{"n_layer": 20, "d_model": 256, "n_experts": 32, "experts_per_token": 2, "d_expert": 64, "d_shared_expert": 0, "activation": "clamped_swiglu", "moe_layers": [1, 2, 3, 4, 5, 6, 7, 8, 9, 10, 11, 12, 13, 14, 15, 16, 17, 18, 19], "router_score": "softmax", "normalize_top_k": false, "routed_scale": 1.0, "balance_loss": 0.00607, "balance_bias": false, "init_std_router": 0.00746, "lr_router": 0.000628, "vocab_size": 8192, "norm": "layernorm", "norm_eps": 1e-05, "tie_embeddings": false, "optimizer": "adamw", "lr": 0.00233, "beta1": 0.9, "beta2": 0.98, "batch_tokens": 65536, "seq_len": 256, "train_tokens": 289800000, "steps": 4422, "dataset": "wikipedia_en"}
Below are experts of layer 11 (counted from 0) of a mixture-of-experts language model. Rows are named router (the router's row for the expert), gate (a neuron's input weights, with its number), up (a neuron's input weights, with its number) and show model dimensions 192-255. Each number is 128 + 32 x the weight over its row's rms, rounded and kept within 0 to 255. Numbers have three digits each.
After each expert's rows: a language model's description of what the expert responds to; "gets" lists some tokens that make up at least twice as much of what it gets as of all text. This comes from a sample of Wikipedia text that the model never trained on. Tokens count by the router's weight.

# expert 5
router:126110118138093114084142129160078105153094156104133142119156114116117123089139157096146097129118129084209169116165173104112132129053125096121162131155134103126100167169155156180109157096142119
gate0:122118217082104161109136126118164155130137052075138168192159055133114171130173178070057141127090123151148117049140145152144121077170169088120191128105149097201129101085176128159116174109077103
up0:106112183162078143114179176069147193161137089098151202138100073140094134164145183079115145126079157167122123038155123138131154045117146122125161131114208118158086154110163130141147222123140078
What it handles: Articles and ordinals in sports. Articles, possessives and ordinals before nouns in sports and season text, such as a, the, his, first, next, final.
gets: " a", " the", " his", " first", "th", "-"

# expert 25
router:063186105176153147114095118099126127143071116142131184189159163128100154091056087135150095140105085144120161180135086140086124147161176082172188138125091120161186095160150168118078078182104103
gate0:141144155112164102094128110139120149124084135128114170164100164128119085147108156114115177121107057148184172148173120113085100114150095168154145123158191048111065137156117086106090148120126137
up0:125138163117137157101147091161160127106042115074141135176109146155116079110119093109100134114140041104173204154133143145158103085106121107167151123122152064115064114149152140145079164123128094
What it handles: Citation punctuation and names. Commas between author and year in species lists, such as (Esper, 1799), plus punctuation and prepositions in names and entries.
gets: " in", ",", " of", " (", ".", ")"

# expert 11
router:105145070096133124063099117152115109064183067154131105137105115100098116098168109087128094078153156165142064163145133134157143116127082103139146094113083119164130187126170108178169146163116170
gate0:099103106111097090121095137160137204147082166151095130136110089115085099196125121168171111101091189136114120062143143128117127144122105105152135119200143125092083118125128139127155136104099195
up0:090103093107124105100114114120138079121045128171145112108159115099104107104170092144120068115108066122166153128133105136094100106105136052098144096120106142136105159191124131137097124121079139
What it handles: Word endings, sentence ends. Sentence-final periods and closing quotes, agent-noun endings like broadcast-er, publish-er, and common nouns such as album, song, company.
gets: ".", "s", ").", "er", "ers", " film"

# expert 6
router:139139147153142121138087178087139135163164122110132109132143174131106118105085099154104116121147072129147127109124125206169152106154151101091130089123054183149150089181061156136101102106062120
gate0:124129117164178109153124072178156192130162165112113103161120110125141120128150108146115118132119153139184091189153189124133186070043093134177135167096126114080065076119122119148172134126093128
up0:121122116121157153135112088149134165165161166140142097176127099094074132185147132086130106146121159131147067182166181103184157101045124127138098153084058059083042114118128095084167094115068131
What it handles: Year starts, table rows. The 2 opening years like 2009, pipes and dashes beginning table rows or list lines, and adverbs like also, not, eventually.
gets: "2", "|", "-", " also", " not", "–"

# expert 30
router:147060154080147112120144129057128128129132097148136113120121113174111117123215083120163077150132118118191201159079122145116104098076144117181214101078102113126160120143127173114170160102129164
gate0:130072131131112118096098147153143109126187149144072145100122117116094083181169173058109148164141098100112103129139126147105107152125111146130137169123155102088062197145135087135179105106157138
up0:148070110151126157112090157124125151133213148118087067119104145139089114142148148112135113105172135085138115141101161128119103142102170158107141163116136069110099186145171072095157130088126097
What it handles: Charts, leagues, numbers. Number zeros and words in sports leagues, Billboard charts, medals and statistics, such as League, Albums, million, Billboard 200, World Baseball.
gets: "0", "5", " League", " one", "4", " War"

# expert 2
router:164167124080123124162092078116141150128136132134138154089180121093164132181129125129134120166088141137110137108143092110170154167115134105138091090132118181205122060160095102124160078146095147
gate0:141108128116092117123125119095156196109113171146129144150137142120100123122156120152113090136146130120121162108121126152113109157195071125101133118117166151110168111173096218135153120121115147
up0:118114101133119139146128194127154184126133191093097173139107173158125131082144129115118105128167118109086138130120166103098118178128040089099146151116173166095162060232108191173193170157110146
What it handles: Line breaks in lists. Line breaks ending table rows, list items and infobox fields, plus table-cell words like None, Yes, Occupation, and dashes.
gets: "\n", "9", " —", "===", " M", " ==="

# expert 27
router:139128100115115116069137065125086212173169118077145167149072118121086070120137132154133169115135155172058115116118103127125130101107144182136120154133162128109115189129151202116131169137124118
gate0:161202105186157185163117141118110101135061111161106116053172175070176070122166161120107195126094164053116130135128097141075116150124068129118116134114166121144096134088065116110145191133137162
up0:140131161140130196143132151137077146086086119148113129076126135114147128069124164110155109194154117099118171132117106136099091142116105191136117102151126132119129135125115144112065163144198145
What it handles: Word-initial prefixes. Opening pieces of words, especially al after hyphens, and prefixes like dis, un, pre, inter, re, as in al-lowed, Qu-al-ifying.
gets: "al", "-", " dis", " Al", " U", "ar"

# expert 20
router:143199127147094124163120151130115094104151140192166113125140178155167130126120133148141126094070150153119120098126170154123087086175080099080097174156158097128145100233116136078184220185176119
gate0:090051076143107150168103123153119094110098088166137089072122129188094146101160146167137145138136136138100103067179138187184123106124170106165151120090208113149174182135097153158135108088166150
up0:138131226103151077115111120093166145086170131057123152160117121104140117073116093129173139146146139152121181174112140103131144174141124151113138095103102206117123106091161095132089135151098139
What it handles: Digits in tables, coordinates. Digits and pipe separators inside table cells and coordinate strings, e.g. 74°15′, 026.47, plus symbols like °, ′, ″, UTC.
gets: "0", " |", "4", "6", "8", "5"

# expert 0
router:097098104090109133140060155104109092078118152139133135119172139149086092159143149116132120165130098177151116155100128111141112081192166105114126069161119098151128156188188112192139132137094108
gate0:108085200099128127088146124145118143152123102077139114106090123112160112136137168176134099160172085130131134142114095171141144084156176143127147114153204089071134135134162140185111154125117152
up0:132100157111105113127136097168112106121190199136141134117131100135139132189071147122155081193160131120159093175120148131099136127202109127183087106139177115097133132112113141095103178164117118
What it handles: Leading list numerals. Digits starting numbers, mostly 1 and 2, in track listings, dates, birth years, scores and rankings, like tracks 1–11, No. 14.
gets: "1", "2", "3", "5", "4", "6"

# expert 4
router:149155097120082161118131163064120128096094110136180111080122164149140183118091067195173118130102130152080125129144142073176118099110144159150115132121071216152163170117114130169097114138102136
gate0:098099169088131142101116168141169087128143105107143166127135068145117147096082118075139096068145196122101096166137185161140102071092158113152148113147136170173115170148081131141116149124121109
up0:087082123148085149136178157143103102092151069113107119117121132099117121112100147081140127114156131104117103197161176135193071117080111115089115150153113201116127179075110127153086142068095125
What it handles: Spaces before numbers. Bare space tokens, often before digits in tables or after foreign-script text, plus rare symbols such as backslash, $, の.
gets: " ", " \\", " Kin", "の", "เ", "\")"

# expert 14
router:117129098183123095106164113081079081121081130042094139188145122159102185098123097128112136142111146143126137184068197145150156151125132099160154182122124082114107147125153160158133151187077109
gate0:141103136118034107099144109098117148103085118113121185121158153080142137160136141116161107113140114082191139201136154162139128114070161146049157146090191126168114158128101111091098145139160180
up0:072161122165056102150154082127117142130162080108102122187147124081129089160078126110135150127104114100145153121106132153121120138158136101115114132157130103132081143156131143096147078135181148
What it handles: Prepositions after nouns. Prepositions like of, in, at, during, from after a noun or name, often before the, e.g. Frost of The Guardian.
gets: " of", " in", " at", " from", " on", " by"

# expert 19
router:043080150116101136107145178227104200114130144093116072123101116138110123077107119114068116165153093083096096118179140165104193145096111108124089129156172133147152177165155122117127093091137144
gate0:128169124152118095050127142148114115181115143126085159126165105104099165165065116049081117121129172131127063144149095127095152155108117105096126155121116137175124158142154047123150147102110207
up0:100126128098202125107059093087112088145228182175152139104141154120103140117190167168145143099148093147120131118128108120095078120104130112141135087126169134071127135088136123165112130113127111
What it handles: Word-initial fragments. Opening consonant clusters and first pieces of words, often Latin or French, such as fl-ashback, exp, conf, circ, la, des.
gets: "s", "t", "d", "c", "e", "r"

# expert 28
router:146138175144152093107120092126099159162153141104107175120156126133141164129137153118102181113127169119228140164126137150088156179059176116055171113089119086108083084111107091106183070148113143
gate0:123142166132121117154114142129164100091121136107110133160074136109133117104122114122178140136127175132155068167114082112119086129076108077141098129094149168081168089084123158128158118147126124
up0:046094120099164131155114100126177162140157154048113115147023147164119144131124126106132158072123129175125145077056150125140090089094141097123129131100141106110146132081133111143150099148127148
What it handles: Biography opening phrases. Articles and words in biography first sentences and list entries, such as was a, born, footballer, politician, His.
gets: " a", ",", " the", " and", ")", "),"

# expert 13
router:078159136065117157141128149172187102109120136161128097174111136112141071166096171147093168112127120206130087099097179094152134115112061211085121123104117105138141093083136084152095128151137152
gate0:131130110184196136118083078112098118085125128128163072170157117165142148109122177085089134104101156090165164159113164127068099086115098092135095136129103118136106146132095160061169200184125099
up0:165153089164167164132088102124077128091123123143113117183142072178134102118136160056106165090129130128203111159150181139066111083097106140125081142118155066124067095094118128101157166142163144
What it handles: Past participles and verbs. Main verbs and participle endings after was, to, is, be, such as known, used, made, released, -ed, -ted.
gets: "ed", "ing", "d", " for", "ated", " made"

# expert 16
router:173178107113120160126165084118159151145126191167134096158131090134083078117195097147101176076133159102106131117106131145134096130193152160169130127159086135125117080087178150161081108089100154
gate0:080164166091122101145151115113156111117155158160058107119139098157091127166142104137079206080076091128101170113163143116234133046151155118126171156130184137150119097098180122126092129139118139
up0:114173108110118116136142114090165143150183118151101107169162085162096123173152098082047174079120167090128183208144168134213111091122151114124099142140197121194121111057154117094094148135119168
What it handles: Conjunctions and prepositions. Clause-linking words and prepositions after a comma or verb in expository prose, such as as, when, while, because, including, to.
gets: " as", ",", " to", " by", " for", " that"

# expert 9
router:075112084149152069063070150121118120152158203120127135162121136085188161121133143169130163104129144103136147160113148118146133144178062122172147145137173190093187123136145130179096130053094122
gate0:074110100134159116095090122182121098142172122130128155122135130116133159187132137105115167164109089160122138158142106134139078071205159149155092110129161184139142128156129161118144147107146157
up0:138146078155128100084067192186150090127162105108118182160123136117156107167156153136122181150193092129158184080156104149069121115197122205120143156163199093111092134094133130087130123124131139
What it handles: Determiners and years. Determiners such as the, this, these, its, their, and other in "on the other hand", plus middle year digits after 1.
gets: " the", "0", "9", " The", "1", "The"

# expert 22
router:150165166179101156146126088122100171095118163174120122173136071176099127191121121084170117144130099127091167075151111130123132125116137142139096097139145126121072070096148094122087140068091151
gate0:150138143113121123138097121062089089110174127076123101083162133127141183106121139170073059169071110174149123186150131140113070137146103152132107154118122183104115123182101155112128124088122193
up0:138127147146131126124108112087108124098184121138104081094111098138128186144131110162083064138123143085150129141112152124085105174161088183158099134100081155127140134126153117152137145112107175
What it handles: Auxiliaries in speech. Modal and auxiliary verbs and pronouns, especially inside quotations, such as would, could, does, will, I, are, did.
gets: " to", " and", " is", " was", " a", " or"

# expert 24
router:054138147103103122130076114108064117113144118092102079149167104131114162123107135149056086148064144185157183117172140117098143129151172111090149114141092062123146108152164154199110113103135084
gate0:148136170180200139068107159121129140140145120148133140089143117155201151112096084107119123181119103099123118127116099098089134129123159144111117146063093140146150074091132137137097138148114115
up0:144162158148180136061100115202116123093172157131093115168117130079156121127089105182118169160127182132184144129143137136085150118086166130084109136111119124149190124140111113195114138111114151
What it handles: Table and list separators. Punctuation separating fields in tables, infoboxes and lists: pipes, colons, commas, semicolons, slashes, table divider rows, as in Commercial: Yes.
gets: " |", ":", ",", ";", " –", " /"

# expert 29
router:165196134115095169071119134120178123109137161145192164141168112105086096090146123171060152085188193103133107110129070108154145111097104118119126164141059185113140130164114099113111073215152123
gate0:171147163162181118130147093158190177104123137110080138143134125128167132105141141128102146088048201139186076192099132090157141132109077163121165166090132142150100111098112122072181116117179128
up0:159086157125176118107067085144157127144117171160133147174151089041139112140110132143152151114118177127178121159084087073150104155100121147165123164070123170142083094138136131102135130112145129
What it handles: Score dashes and years. En dashes and digits in scores, years, times and vote figures, e.g. 6–4, 19-3-3, 3:09, +13.1, currency signs.
gets: "–", "1", "9", "2", ".", "8"

# expert 18
router:159083173148118130133136075074145057144095082107129132113123141162204127196121123145164086156069127114175117153128173120060059098114128070178187084131100097187148133133158211124147151158105123
gate0:150102111111078150142143096173109138156137186112148146126126145111126085129164098082135081148181140175117119139103140087029118147197058146154142113134144115094106121065176192129069195126165130
up0:195099164162094141235176146127166108155150173081171115130094130160133143149194134149124118137176155188062138166159132103090130134121103159088164130140102113135128203072185195125072180153121107
What it handles: Sports club name parts. Words in football and sports team names and league tables, such as Town, City, United, Rangers, Sheffield Wednesday, Bristol City.
gets: " ", " W", "–", " Town", " City", " F"